Weights of a small mixture-of-experts language model, trained from scratch on English Wikipedia.
Size: 14 layers, width 384, vocabulary 8192, 35.7M parameters.
Experts: 32 experts in each of 14 layers, 48 SwiGLU neurons an expert, 8 picks a token, a softmax router, a shared expert of 64 neurons.
Training: a variant of Muon for the experts, 335M tokens, 10224 steps.
Below are experts of layer 10 (counted from 0) of a mixture-of-experts language model. Rows are named router (the router's row for the expert), down (a neuron's output weights, with its number) and show model dimensions 192-255. Each number is 128 + 24 x the weight over its row's rms, rounded and kept within 0 to 255. Numbers have three digits each.
After each expert's rows: "comes before" lists some tokens at least twice as common just after its tokens as in all text. This comes from a sample of Wikipedia text that the model never trained on. Tokens count by the router's weight.

# expert 20
router:152114076104105129139135158115111101163125101135107112091159108113108108125129102104142151178156118111110135129094165148150085146117147160102080121101103098116149085153129162126156107106123177
down0:138136140133118121109148162090177084111107095141119147144153151157131109115089091150172165161160137160118154074118133085129081137131101171094131125095122102123123150170132148128087060113127115
down1:165136165075176143147113139147156104147090103134100149192116109125088126164132123126101152102119091128122123108171100065161116160105142074139134075125169120145114107154157127146142141148113129
down2:140124117154113100091147105125132113111090124180109125142108121135067116186095099122122096125110110119066149100160121170116122119146105122102151120161130131135091097099132137162131110119131132
down3:159144114138113153095134124093130120158119120155138124156110133178152166158108179134145133112125152136062184141162178125116152093112111130101134088096097143142098122156167109140106130105107163
down4:116148140114137100139111149079162099124097116142144180109095153147134141132117162122070107108161175126129136172161118148112103124127132140120111104111110111128174152174136130144130117154147108
down5:122145121135122169098137138139111132133133159099130105115128129144117131168092101176140098112122157117145121100117134155129138143089123134084139140130106117122112107128172125095082138098106135
down6:126164141130109156135125135113150175120066105118172105139111121132109155116103092111159122135091144102123143140159144164114125142157127096130147116129153143100105107100122130118142122114139126
down7:101106107176116100114082142104092149084127140101136143139132123150131114107129146125133149126141109161136123156132130114109142131147140099122143136110118096133160157140103106108139152125109158
down8:122096176127125131139126117124142142164156173139163147171152142177152176124121132139129102164105095113138139119093166212113115134167157139121165134105141140138149131151109118112061122106100110
down9:129113138110114127168117123106128149091140155106154045112129092118129128105127098117092098137138113127122118107153118113138128121129127162176141097117171140144100119178193131180107133137146074
down10:128115068112110117140145130132094146165156171128134130129108161079137120075115153104109102132109110137144120137098145107124118105142104115079126122134153139129118145094109107148101140057111125
down11:142079149115128159100123109121099124148096129124156105098127105098088120184129166123146128116142123118157121140104094139103101141153128119182160171134114133146127163115119137147145135156116122
down12:091101123154116139084118141109150088135115121133093122139104118146103126134164113111143153109166132121145155140124153096114099110134118133167133145150154088126105125109089154139087169103137127
down13:089109108155116117123095138137148083089105172141149087172123213162137136157143091126093165099119089129109153183130087164107141112123135132133127108119112102147093110130109172132123125131111120
down14:141125118133104137105119133099156148110151111105128114126137121126130146131122119127132163097145134125155115111120187115135126111132117146123126114129110117126128102105153164110131148103176100
down15:140115153104056112111135148119095116109110100133094168158129141149111167124100149100107137114121094132123113101111119132120146151102125089111088124177139171128150119139134118123156163108156110
down16:122129121136167128105147129109113136152132134136151169134099121135090132182176098112119173118140151127107148101135103064164168143119136108125112116126122106157129125159121149109110133115116112
down17:160130158076135142147146143113150105117113152128171098136117114154150112105149147161177125186134128144145117145120128108139153045109124113136122114133131150111137144123115143126149117147120174
down18:100112126105116157122115139140116124160147104092088058142103131125126117143104143089113125145096138128096162149113112129102159130101078153159101101133114111076159178149118106138125120125180146
down19:133114131101133124134117115074097154100130160141151137158132148125121154103108119168121110163136117156121151137127142155126162116142136139071100124103133155157141133137157141142136113087112124
down20:127120128125159098147162147103086053134129137092107156171129109119151132139145166111136110144113086115129149118112129092096148131074140118150165134132098144187163101083120110125147114110178147
down21:134152124148103119119098171133111101135141113112112106139186130111115132125115118156117140134190123136111101123095140092128130140131127109125083147134066078120147137152135122136120136152124111
down22:099076102112148099119161132131126102135146153136137112132120149133103085108129147190123112124091132152134141123123127082089133102194131125128161110144115168132128086116155170144111122114062161
down23:115091190127153106162110121142150137139163104115137125119168147127121122097137145165167134152199110146142087115126119104120128140179121119143139147094102165104125144121112103171136151151121128
down24:151118102130148098107112122132098154135116107134107140145110136141133171148134153155142135079114161149144143107144119055184160126161107136155161157123145138083152163123160093134129160109136122
down25:131138113098130128120131166160179128150123109106122144137115128135111097140098128125117104127159133157157144124166165101122124131140097119129121124102118158118121172112142145142147119118134096
down26:168125145113111148108120113125149095128095107141124161153153142099132141144122142179159124102111100109157173130124124078144107115116138136097108131109102122148123103105155105129113118150111120
comes before: " the", "9", " a", "8", " \"", " his"

# expert 17
router:112137146131186133076145147109118175129126078136120104118136109148152151157108135088136115084113123139152118140130115146143133086161144160129090124108081130107128129105113129141132148119113143
down0:115097099103074141123111141153128098127103166147136129159158106124151160167088126096108157152113117113137124117115100111106068089083144132141133118103169096155151102114106162116099098134106163
down1:139153168123118071120141132163106120130139154135139121145176135137167125107168132128090105114135113157133128117062106139119178113150085168134161148109122146138098072160176128089116158142133132
down2:117107132094101115139097131098132148116174133152133131114127104122179153120144110138181135100116139163139148133088177129152083167115095101135116155107102120119160141136169161172078114096132146
down3:139160098095119105141140139116111110146116111138097141125127088101136132138134116133107128118100092128143154126169102137142140112099119145133111110128156124165097101128091141142116146144104071
down4:130122123124128130144128146140163126138129135098115128146160183129125175161142142133116134083096096134090142148055160163151117127133087102136147129114137164088177136119123115141152092098135155
down5:139139130121114141116101120103113149076141131141120109138136118148118122143133101120157122173091109142100120132126155132112138119192120092147137140134096135128135095165138125092116064160079067
down6:166119179159129146095127152150129158112158141156151141099111124126135152135095133117138138124115114147130105135081125082097161111121155167081114161152171127131141129124108140150114122117108082
down7:151078172168102122107113096127125111116122105141090135120113134142148121138113137082136143108151120178144122124155123149101128134143147157116121122149090148121123121132138164139121135082147147
down8:122144141072119117148125119093057157126146116105174104112109117114109097095134186120090138117111148102166086135138100155109116138166113157165124156110125119107073176091148107128135101152198087
down9:134143133186151110174098122119110158168139128111138154159135111146105165164135137107117144148100118098133111139117138132141106110144139141124132161188177131129108144144123065096147126134105135
down10:120137091115150122091138125121095161111170135155123122097133077139149114113114156106105152094157095090156156087108119144137095104133169111135091094126158086102147132154150121098105126130089111
down11:137092146127104131138111115117171109127150136093153124103123117095154102101150117093088159132089137153097125114119127137136147110113106161157132144142113110202110129122126136115112150127150129
down12:141127159137100145151138131120129087139131116137109098135165148190140139150133098158128132109123088127079150144128131158137106100113131132156139149144120104113099115126151118112123168113145133
down13:127132098152125132155110115127139100121103133135095133071070089124162127138130124093165094128155098086103139190150125097107077115161131109110130118074129125092135125154129123127145115127133109
down14:111114116145101166135152117142155141130149157131164130111158096090106110123143143168124133105120112148110156124130085143112149128123084124113129119149151119161149119114157136110087102142127146
down15:109139158149100123131102109155110101167133146106124087171134090133137147119176103109158147130139132131116152136121167117143080123149079068110093113103149110123144049112117160099125070129124089
down16:165120143128151129144143114159137138155118090151103124197119099117166110154125129137110126178105140115146112115138126125135097142151114110154131153144074122086132153156159123117112123109114144
down17:144141125161120090103108154116144130121128132143112126093111121195108152152109145082123105145137107114144129114092115135140157120103141107150115116116130132106108108141103145121088152131067092
down18:131168127143123094117091113130142144133121123114100142110099130099102150182136143102127074106135131073151080144167111128127132123132118127164135141114147141165121189112152155106151157159136105
down19:112128132100101137101123144128115114110145136114150111137111137177137125174095109104140152111101108121133103108133177136117126169154117173162134121089157129090112066132106115139152108118126116
down20:137126138139138122111142133144106134144111136135121129155150098166121130132106067076102155127103122102121133078149064097151133094120078140103148074112149126142113134150095136145182130121118120
down21:134157127114126095158125110139156127174135157135155096146109144104161124111149142113155146161152162127110145160091149132150138166156158121139146148141107126085132102110157165108139100153100153
down22:130131121098126096098106151135136120134085160135144162135129122132152173129124143112128152158121095132129097108110132120095149122122134126114145071129118117143126086059118104115162147128120124
down23:099140117144146169142145147107122118146136153097138138099118129125135166146129111124126126120130142144160128131101133134116128139151153131095117182104135100086128080116112152089125099155119103
down24:160116140141186073150138125120133112121127136153119111112131159133110121074122153143118154122149162125111128104100111117157201088161171131105096117076142091177137117113131143138056108109097104
down25:122111122101106084154112106158202127115124143118127135127119124138147143114155151145130142135112103111100151143109130138147131109109106119137142123133122114092111137151138140134134113129138104
down26:154143107145163152143114113100113150083154151136118081116160118179120105122099094127133169116149141092124131130132131155080132084134103124088136127111144119169137142111157117113131138129141117
comes before: "1", "2", "3", "9", "0", "4"

# expert 2
router:159133083127114125140170106132143091100138123131128155096149139129137104124136111119144110092117135158145119134115114102127086149125110150138091103165079117091101111062128135115175112153139145
down0:132133145145112090132137127073140094128132087098152153139145104094139151121128100141180149155112137154141160102092112060129144116102107117133108085130152129154139154097131138102111107165103138
down1:153113110112163145119124139132130115098124146064163114129081169143131123127148125161108133132093094144103158127130126110098099133142145159153164121131141160092092123146129154077144132121111180
down2:161148195122156142094158104134146108111099158122154137161164127138106142124148120124146097099165154099170138117139127178121126119141147128106120147165117089123142156185111136114117129111104125
down3:117161117146105135156149123099152118150136105146110219142156146146098130119131142155136122086100128152160096158100108141104134116132143147124129104114104127112112129151133123117140148118139152
down4:143147137135160132151160129140111127116158141104085165111133145115138163102109120106095152112126125133126119106159099089121116105132133152142149124147067141018145127153189129112095137143117121
down5:097102090127164130182133105129141147139089121148108088153131145137098117125141151144089178093123114132146149174132162128097144119144132094137158098139141095145137177138157077128129118143139130
down6:121152180117127129176089150120131149134115136131125106102131155126108160100125130103128154109084085111126123112158129079105127162072159139137102092133164143125094141133118108140121084160102111
down7:121163131113120163157089155166127136168111150094116149157139132132107087147142135072149102108085161098124169104127164140123143122127109146134118105138111123112159072139127115132114103148121161
down8:137137150104172132142137121096126079094112106113105120110135142115097087125130136134149095118129137158178133097124099114138133147114115116123101124157133119125092129127132111119108093135090119
down9:106107095115108075105118130132090128136160144137112177132105134136151092121111157134089133145162112099101109125088114116129143141129116136133098140165136114131114109125169161134147099161121130
down10:116119144100130174155134123145096105121165078100118090130118107140104100146086105138166123138141103129098092131106138118085100158137160105104160156105113142158112088111119158134103134114119119
down11:120117136093130117127110145119143136167084107096149127175126086125152145134093077140101115146139127130126127095050154116147099090114109123126128130106104135133131108154086139148096107103111123
down12:103118114141072141154130106116122113111132128099131128214120152104131110147123156129186073089144111092132135165167139141142109101131123145091095113147157149153114140163135117075115123138106127
down13:116140119122111156087134088091111110108095131133184099125139079135162113128122120158127117144071134137133168126085105123136072158111118097171106150154160151085105145120102120109142150151083133
down14:125103115118152138140121153115087134147136130141076127138107124147143135133116100150133122117112115165118122111159167137126134154105144128114136111066162080138123118103133098127125091167120121
down15:153138132137116164133121133084118148129118062166139078121136146106133129119129158104122140126129119143148113107084124132088149135095113160109140125131151177092153138156165124140122122102130104
down16:160124168063109131117090136106133146126122124135119138112162158121201169121081146158151105156126082143149131146167118113097096174144139127132130107112130117120129155152142106113113127143163098
down17:112124141100169141093125092123109118148111122208123124144123122142132144154162126140102119140144185111166087101120092143146097149132134177147118121142108104112146118092110150157097073110109119
down18:137138112120108171110145116101082174127123146139136169119141171145141166122084076156127137134131136179117134147174113128170133157115095138148129128129126109154163121120121107141134120137102134
down19:163097138172132135121145129103137108089148117102084163122139134104154119146169119129141107124131103163086179098128142131134149113136149148130145146115066093133133149156166129113190123128140089
down20:130138158110131127139141102109109140150109128131151185146104104132088126153157119116115104145112097098150110127113081131093155113133094162118126154124100115144092191119149162130133142125120137
down21:145157103124158172145096118130106128146089147085146101090083087150159124129144080152159144085172126071165121100116122147142150124097107114140095111095112169119105132137183129107118107100124118
down22:101166145170157128145123153091123108142091130112142113119105173116091125108137128098123163171117083163131111094100091162106125108104096110145124156125079161138101126122127119132115144124114118
down23:129123138100141113111068131124142127133119118094140132122131138161165165125111110138151137103087122092111142170100123146079134098137147153151125126131122165150130136133139135082126109139134108
down24:087148092149173125165145119137136099091155095123112097094118123131124104103096108124135148123122106131119109133109180120111121137134129140142126132148124139174110129121139178101134111073102075
down25:099149149109099186117124112106100098111147141114088149134145115099148115111131147117097139112102128153104111160132154105115144090158190119092088135122113122155126118154109114128105085161123166
down26:178140154102160090136116175129109107104141133122085134144152130112125129121120134148137125122145125106124154172112187117117160148146103075135163144149123124126115112166107128112112145079139142
comes before: "0", "\n", "|", "2", "9", "–"

# expert 9
router:090109150144132140130105119113124095102156124109158088170104131161149142122089124123163084146138135151132141156137120124156152134154121120187165135135128125165115164099150126100168134115161117
down0:128146135147082160108062123130150133139150145143080150110145137110142113090168125167125090157121133073083138123124145111096098142112095122156142154121129120113132081150148124130143092152154166
down1:100111092122120143121131146162156104124119134141135165134114096130106110130125127121140130154127122141134142140117127104145161135111131103118088139161125118099162140108171126129102192115131087
down2:155121145127098142125140138112104120186146096076150160118155138101140111120157144118119150147125141079165108170089130117094109077160097128136155140162103121125150133141107134120190112135110142
down3:151135113120109108149116101156058120127147133121155153171131127130146100129089062132128134131100114159122133111133154147129134091101138147148172109121105111127098100096125098104125092157121189
down4:162164132145151110103153124171132132154104090102125095138163128167164145134143147117167180121124115168156099158144163095166112142150151152138134139110112139150144115152153131138139139158107152
down5:096115087113167127133130152143093114166131121084133136117125124082161118151119115107134150083085133083137100089115175160152134102102151160148138136117111152121150141116139120123134116135111126
down6:165162125123135099116132141068130156127126120122149175156139120147157110096114125114129102125137139112135083091141099124111119087157108120166134155113127201113100118141106097143139116138170141
down7:120130134131121137119176114150095117131116156150118111128110158200127146161109136096123101078097139123146144112130141168151106160110118093106121126125121155106131136129132081125141147082145157
down8:117116081141127190166143170128142119151135084118136085195124124097115148148129102152112123112162132100107111138122145135137101155107118173133118090152132085119130096136129130090198127094143105
down9:129084176106160116126127092095158176164178132127130108144116132131156095122114151198158095126104091114097117130142158103090122099130141095093104130126127138140100100093084132145099149125137132
down10:135115166158086110090151126142120125131124125136076147140127174154144123142157150200098139092104129110158099134131144114124130081133135117136137119114118147127152137087164127078108111096163162
down11:095163063113117130088157114127144152085164075147106124135056126176146117133120122141152138150158170112077170133115112108118118100165131144125139096182135143116116128116097101146116130120113126
down12:093156145124147147119140093147076117070158123137137094083110123092133087126137130116113079130143129116110129142128137127126134106104136153125168126104116167137132141123136123127139126094129102
down13:101108167096151119103095133142085130127090115089156140134125163151115121122130139113173142168144118082097158130073083157155096126134117156115139136166113114138129122115117113103059151083115167
down14:130141107144122126108142130104135158113090128147127123129098155140155134082140125107108135136053141145127077135100151137130161157144149117137107135083151116137120136131149180101147157132133143
down15:109139153157126085125111128136100155153084140092151098119131113138106159127085154179152107088068126118119123162140128182142120145099134172142129136127118115115181135145089107109132116151124122
down16:134178149067148118114086115114155178111144066156104100125128123121132111129140135141111102115113138131134129105115163130130138136132147136145096105144133126128127116121129150118133128134117115
down17:105119074122114102149104142109159075125131124118130204107163100119173112104127144104129133135170171125117075115155113174073112131124106123125132138148151093154100126109119144166146169097147108
down18:128156129137161134137135109137148107130137170138139108147133122100086113186111125134080181113121132139081154146079131143141134107126129115134172126136138117148137118126123104106135124137130132
down19:113104161090144125132148146144128144115132110149131105139138142114114123123138146137148134115136132136123140130161154159127131129114127107164153137140107148160154154119118090134137113119164150
down20:116157156081125119147086140134074143078140162117137124089120142114154165143139128100142155170064112172122118095103134140112119167132188124138134129123132083155116110110181141154117122132143158
down21:124096117140125153177083114122155110163143111150134124085122161165113089124116114139155101142113164136116115104138114158129115139085154108171127110138095158166130102082110159113171154104139102
down22:143134124157097179093126105093168156133117133101124104137152113151167119133172134109117165136114144089095108128129118077161129128134089171134135116115145148119185139128087104109112103156171143
down23:119109094124146163131135120143103084119157138118103148147157103103152126105100165125148085146116148151165107154167098116120098088112114147148166097140114096140136151142112129130155157121147126
down24:146165108118141142119127107136147157119097150147159137119149138118170146105121115084155124141165132121107108158150117150126172113136146162137142159134151157130127138080126141177118116138120175
down25:124126143153162117145126088159138119167111149132084109119107120132119126122114151109138146135102109087074108124104153131131145139133093152094124139160126107064101099123119110100103174110152128
down26:151135127112145155104116121131141110128129094124138131086083144150126124155150139164161147090127177141128090119104188147149129176135124111086111136148156118119094143101122120109099155107155159
comes before: "\n", " |", "3", "5", "4", "|"

# expert 27
router:142136179135117101151158127087118113093106099092145084132125163163129125203108140131091099132140141156132109101180202089156143156130149120129188142103146117119176121140111130161138136142101079
down0:159135163140118125121151118118123138154103147095127158106153141093165130139115092116136113097116139154144169126115146122092110135109094139145105174190161136106093147126122119147096113160163138
down1:131143161166126175117124125117100123184108152155102106165120132126092106119155136091150100103107131175126101109163116112101105160112096103145181154129128127097157141117137111116159116148134144
down2:128150137152127131170140136143089183145133142140149121136149128107126164162127149117113148126103126139094132134161117074121158097081188105139110190103127137111140125132155126139109146119123097
down3:130107131112118131113114113116108136123086149134139088121130144169114122141112134107111130109125151149086105124114154143163099112169161139130137086135139104071114105109133106122116108096136109
down4:128119115155099099119109156131165141148102096135164132129143124169127126109110092137097159094159134102119122151098112110162138150128152140110119153139162133115129126116157162176090082178128109
down5:096135115132160151124111163136107127096119138128138134135145117130099113149165141086130110137081138162138127154181163133119128142093135143138134150133172158151144121110127109117126101126130141
down6:135092128160098097123105125084136143150126126147106136148164124125138076142143157120154129129104088125142111098101142048129142127149163125171199117146143127102149094099135150138156105116168128
down7:095119133146137124155111187097117088138098112093157101160122124134137112138129153153119120111125129141133139110128106160126112093162196088110129130137129117128131106090133129108120101133113123
down8:149142138136133162159163120112163151134143141127150138125129151099112166126055126106111136115141182134108077109142135142119154094153180165113117119117112146124129121095110137081134116166103144
down9:130131125156118115138140105176104115173150095140086134140141144126138145175131113139133127154137113106082129117121090140157104115114095120128125124113116122128096114104141129138158145120137108
down10:150132150145130114146134144151157172162097185139112123140173100148132152158147113099159123142134125097143140114121128087155166140130130168147122090136167108082101143144088123128129157159146131
down11:134170105126157134102146132136126120141121129151168163114123146127113129166140153117084144083113136162146082172122103150143186106079129111139117133162138133159126137160096138135137140145101100
down12:121110106128108149088143127083144135118144080096129127176124149124158135125157156087155134137107143116124120097086162104145087160126137094129101102129132171136143158125103137104141177131152139
down13:136136151144142127125142110143118144165075177120145141150129159115103135141124133098128130181160143100122136136100122167133113105113132108127094179121135102134115175165102098098105136139146111
down14:130129131130127143147115171115118121177155142145112138119127146115125120151113125138128124147123153153123146149142108122083081114135133107182142117156128136150119101130103099115184101100120154
down15:132102139122122160141124143127125119132109127118114126097142146120096149104158125108138086140127146108115110123149140094150108129127088149169154181106119158117154133154117147126118123120145134
down16:111101124088139113134127108091132088140139155177128168117132130143150130110158114130117125117134176131131134126119140141135127134145133123123116115135108147137119088126151122159161193120087173
down17:131101124144088094135107137181125113139129132163109149090127129103166141121109091113134139113153167154167130126134182120168119116149139131123121080138100126130129125129123129099148113127117129
down18:138137122115150114163133107122111136126126141115127118172124152137083159122109133176115106113100136111151144116133162123128143121149133141127136127105145139146176145130153131121155075168111140
down19:121074121140111156113122172144125092139153131126138124122114105147132179113124118114123137146153145123120162137155146123092134110125144178170174183120139137166131116119086163160098151122114152
down20:124091110122140129128150174152182109147115099135108138121128124159118128160109140096148131125129147076126143084133125144131137104136130138104137147163147110137144084158147149154174157110102124
down21:069125146079133120138128111159140135138144146114122127110151175159126098112088152111137115117130101164173126179162140068108108133104139112110151120162081148141102136165170132114159154101128103
down22:128126138146139109101138078119182121147129129134107147118080121105111119076127138085081122112128115149117150098077103144172128133136149106117148114123138158082170122136123134152092130129116122
down23:124118177099134146096151186127107122161168116151120068109129120116117170117122108148150112142154090156165102115154128168141156148172126129139139148119094125082099141120124116123161120140140108
down24:143108104142128101135160152112148116133159087068109131179099131130106108119085102110101113169112130115132159102087047126127121132136163093070118157155141170138144156128133132085113167084135129
down25:096175131118163139106116147152140092149204109133103157091136116117104124075135134115154184139112105120145183138084120156112167107099076143104114119130155107128103106122095148116109130127111108
down26:139142134150116159146136135136125121107087118183124122107094126102106163135088098123119099164069171125150149120139122140141114171210125079138111117137123120106127137141133184116141139167158118
comes before: " |", ",", " (", "'", ";", "a"

# expert 4
router:090178155116166137140157146105116156126131070140097147110159116142166148130127168128141107119093155094149121136102096145106074087115099154083116138138083170067146135110125144148138129146169111
down0:128139158136095123142122116095105117171141126098121086110126091083141132152123133134171123136106179117169131117125112116095130167140168131131161145116095131130101123097136163170155145099131117
down1:101162096129125135122127107136123093132171139106113157123129106117152115129149113136103139128123153119093111121142138122125137135145129091137103126151130108129173185133120135151140140136140127
down2:110120123077105122129116129139144121105109115142163066135160121126155169110170095188133130101130121126148123100095139151174128131119115130110105138127176184137137159101110127135123155078128107
down3:153108100131133099122089166097165180109147123136170128118166127143165157105142139129161166051101101141121120120144122155107090111144127148146118178134113146134143117149095117153138129131111128
down4:106086138145115086170119112113153138123199116138128130129159147146136089159137160081066162143121126130147118133094090099167101110167105137159163081134156120098110108112117138171143129091105087
down5:103136151135128169122096122097122144110132117112097136093095138109113111066150139146129121077100155131101144119081099118155161137151102157130147144120166148059133131137143135150116127076107103
down6:103151154136135135121133137154146162163112130145119128117126135138141133133122142130133109166130145103080112119170158088149111142124100130122130120121104156098150128117102130127154087111094109
down7:143107123100153097169152129145140100154126128182152154126131167121114099154154095130099185087105162097098097115093166129124112140137096109089123138124136163064151116119150169143123119139130100
down8:131075109105133125122181107165122067178132099106145114126122111147125130100121129107132118086126135155144144156136143105133112129100111132116117109115162130118095131137106136114155177110159154
down9:150088121156128048152123139157163113101146126159145081127081088066151152115085091143142113140117137137123156164087135118143096151132130113116134132097109135118154123144094135118147145183148156
down10:121126168156109161107163142114148093155104149107135151109132116136122128098119133102114140088173090121112111116148143170131135102124161132152113140145183112103165177110147156147128153078099151
down11:107172159117066122103106117132112096142160131135122117149110180117186175096138116125126159125127160152126144079135113080121112155135151123132107179120114136157102134147131115126128101118140156
down12:100188125104125104143127135148125081116165145114129123155161155156135116138134119105095105172096143095104087138162125149127135116140160134109135135148109119150146091087137149121130155099161123
down13:102122142137150143118143109112133148105115156111134143122086123130119147114178142113079134121134127086156146100075153136104145142196056146122130110143152124132121113165123110085132095103087139
down14:163169141154113122075130098111116138121075147143143083091137115140134146131132145115152099147158147139183152071142145159161100130093146111138120133120124141142142146136147125139142168126127124
down15:097129110107088127123124120134130128132166147128108094150129116113108114146135096152105122138181134101151100122161147133133093122161125141108111163098139134110135167125130161135110125160144134
down16:113159121128124112116138127112135145117127110138129126083132167136103120079136125121121123138120109122119123174120169163141167119145138128127196107105093141123104098148086170141127092125147105
down17:096099135152125143138165131139115149158164093170133156093125226141127117097121173133169126153168103154142109146141143126158140135118127141127134114205161127137113156146133186132108102132166125
down18:164144095144143093087109123125137117118100109151140126109157156123102119109126100136135142143139108146134156128116153130133130089140112170101111091138086137097116148147100156126105159134111128
down19:124107127114154144123127107158112103118118125104093113114153133147082137091129083122119117128127104127124112116131147127109162109127091113143160105142149143140123100111113100088132145114149168
down20:118146093118131106121126120121129122150131094156165098080143142164127146145124115120128099149138126159097102077171134124121131150117141113140138114114154103078101122158133134142140150142164131
down21:134132152127110130151088094112109119132114143098163133126169111158116117103162157115191089165106127141121127156137100102100116138136169131095130104171118103129152123142110173110100155108105134
down22:101178115161112117144129167108122106106137158164100142150180110136144093110136138122091119142114125145154123125119093114108185120128117115112119148157118125136167092137118103150122114103104137
down23:128099116178132171127118148110096129081156109142134169127128106108085133119161133156120118121090091063147158151128110097166131094116128139167104099141108171156160125135158145074141166123132099
down24:137114114158083104110139155108142149087102115116148157165121143121110124122109084103110139126127147096109133127151142139113120157116106114102072104125097114142112155123103128109149125141105139
down25:143140143121174130087101129184130103130126150130179163122104104102104146130125129125129139100147110123150118133123163118129141081173097117098149145157127079154110126124148111149110137113121150
down26:159129166172131126149096118155114116103123101123148148129148132094103130109094138128134115109148092168132100145141152072125100137104103100132117115131133143133150113174129092109118133112107087
comes before: "1", "2", "3", "4", "5", "0"

# expert 6
router:149149135118134160105082099115120102154126120136121099137139126112111129112206114113108141105092126167142154120130138133138124095142140116127154137100077134135079129108127130094134141170124135
down0:172137116092172122094144135129080137116113127104122129157087133122098163148087124123082107153155127133085114132139101111160110101157127154160145112148162130062121112068143134132134141143145097
down1:164131168127119187123145095111118108174171144072125165160185117110127141172098142125156122185140122107094121141153098149144155128153124071117125135133123112118142160102149160146093106135100097
down2:096133135114115086132106157141153113122096183162112174128150143167100141165136140130111116161153174179165114117131136135145136142134120124135164126174121146113117176100112101181142153154131115
down3:136116157121113105132120162166093095146098140116139155105153148154131186088110133078120108100132079125134092114132141140117138121123119149152149139106115139120076118124144118144079092132136149
down4:162132067168101150115105120117114144123121153074115138164106103108125127122129104145124094135133144097120163172106126103167111099140124129146097148136122153117119116093155132141107086132107133
down5:137112157172140102136134117117125106164112132118122129100110075105100145103153128175112122131082128079161129096115114134094139136111105131150124082146133109132127143098157096105135104143121150
down6:137176139110134103148102181131121128160085156129137122137119082074092127133134156139150140117142127117159134117084111119099140091107153081107140115148189148163109118168173116095152167124129155
down7:092149120102108137139105083100110128120131142089108108113138120131114107136105116087137137144118141146116145115159114122138145113162112105178112081108133096122118141123159137123166106175111155
down8:121153190088108115109115147145098155093101110092137123133170131115117132142135111090114118115107151154085152140110137175109093131152134160138129168149123165153152109130133146123143159124142114
down9:107143124129135139101107145090122095078132110147156089101097153114170114132106146110092091119140119155117092127130113150149115144143115158100115106134083128137172102121153128141141127127102126
down10:149097121140150112102119150112141113117075113116145166144147144159106120098087172165115171121158156160070126174155101110158154131131099116121075087153137093125172129131118112116104144123126118
down11:165094170039127134115112111121105121130126101159139120108105156141136093136126081109161164064132124165164100104120134103147151114132139125142127129132117123085122141094145095134112117144143151
down12:103162134114111113118113106129092139125109144107122130135139171132113106091135145149100110102092151107105142126106100094173108143098149134114117097106109142165142145116077143133081122143132093
down13:134165142101120132129124134132172092137133117114130121137124113131096107078130112117131068148138103154099103126115143173126114124124123136158132110157114117108113106160154130129113113200130096
down14:117131086125110169109110163117123173155110107096148119146107126144104162150129131117136124164171142123138130153151157086161131138148120114093120134090146149130161130125126152163106152165168141
down15:151094113119141136141143156089149114121134110161127156128133119129133132107147135094093171118115060115124126142133140126110131122173094114157132127126083124111157103107146133161112101106119144
down16:149148110152148139119108125120129137093143120103134117134076152113143102128124126159137078135148114131162106104139187134133126117132067175128140084137149160155104118106118132120164146104136106
down17:135165188103139086147154099128115162189177106120111151170123111131123072122158151137111111117107133095126145174125120125134149110125146095118093154158146120137099133136127110113127110149121115
down18:109107149173117118080159124119114151106110131113136120118151159113131121135104121156110163123107119128135104086142132141160111135138108123143148123108151127133106128098133123109108169093168175
down19:155128104159129087113142112104117166164124097100157115128120140129082113162125127145139113092147118164119164143155108138114101168120148126127084126099119147126143139126162113123122143117133132
down20:062087107127152099108114129129164117111133098133135139128119157138117059095109095146138119149123151140113136124076160150131163109134116117102112155143107130090118062137149135113163129125131189
down21:106142104146145113106110114150140110148122147110143125158107087123112104100127142113113122120107173108110093142122166103137112072111112124167083137133120109150081122132095125131127132130133134
down22:160122131133126102068104098123133114126134149130142124112153127102132140135132099154133132117117145139099114121074124123110105138143131135125189082091088116120151144113129146128147163115111124
down23:148127156113163148129110089163147116130101156142162154198137151114090142132169100135112102122146137148119147142119150082188136132104088140134105146130125129136100145139094146099146115149130104
down24:130118167171140160184080193130145119095065145111150138108132143130122123104115149146115098157132144128143122119123116130096109137130146081173132114151121186180115145150145152079149157138100116
down25:111093173164120133137135110133102142168136138120101150104141166183105108122126119161131169112151117152149128144134152104104127122107123129111098094122141140119130126130080143130153120144135144
down26:138128106116137140127140125176158089140117098141144137137141121172112100101119123143139163126129136117148139159118168070114124109115133101137094202141175144118128147121150135116107100111141139
comes before: "-", "9", "\n", "|", "8", "6"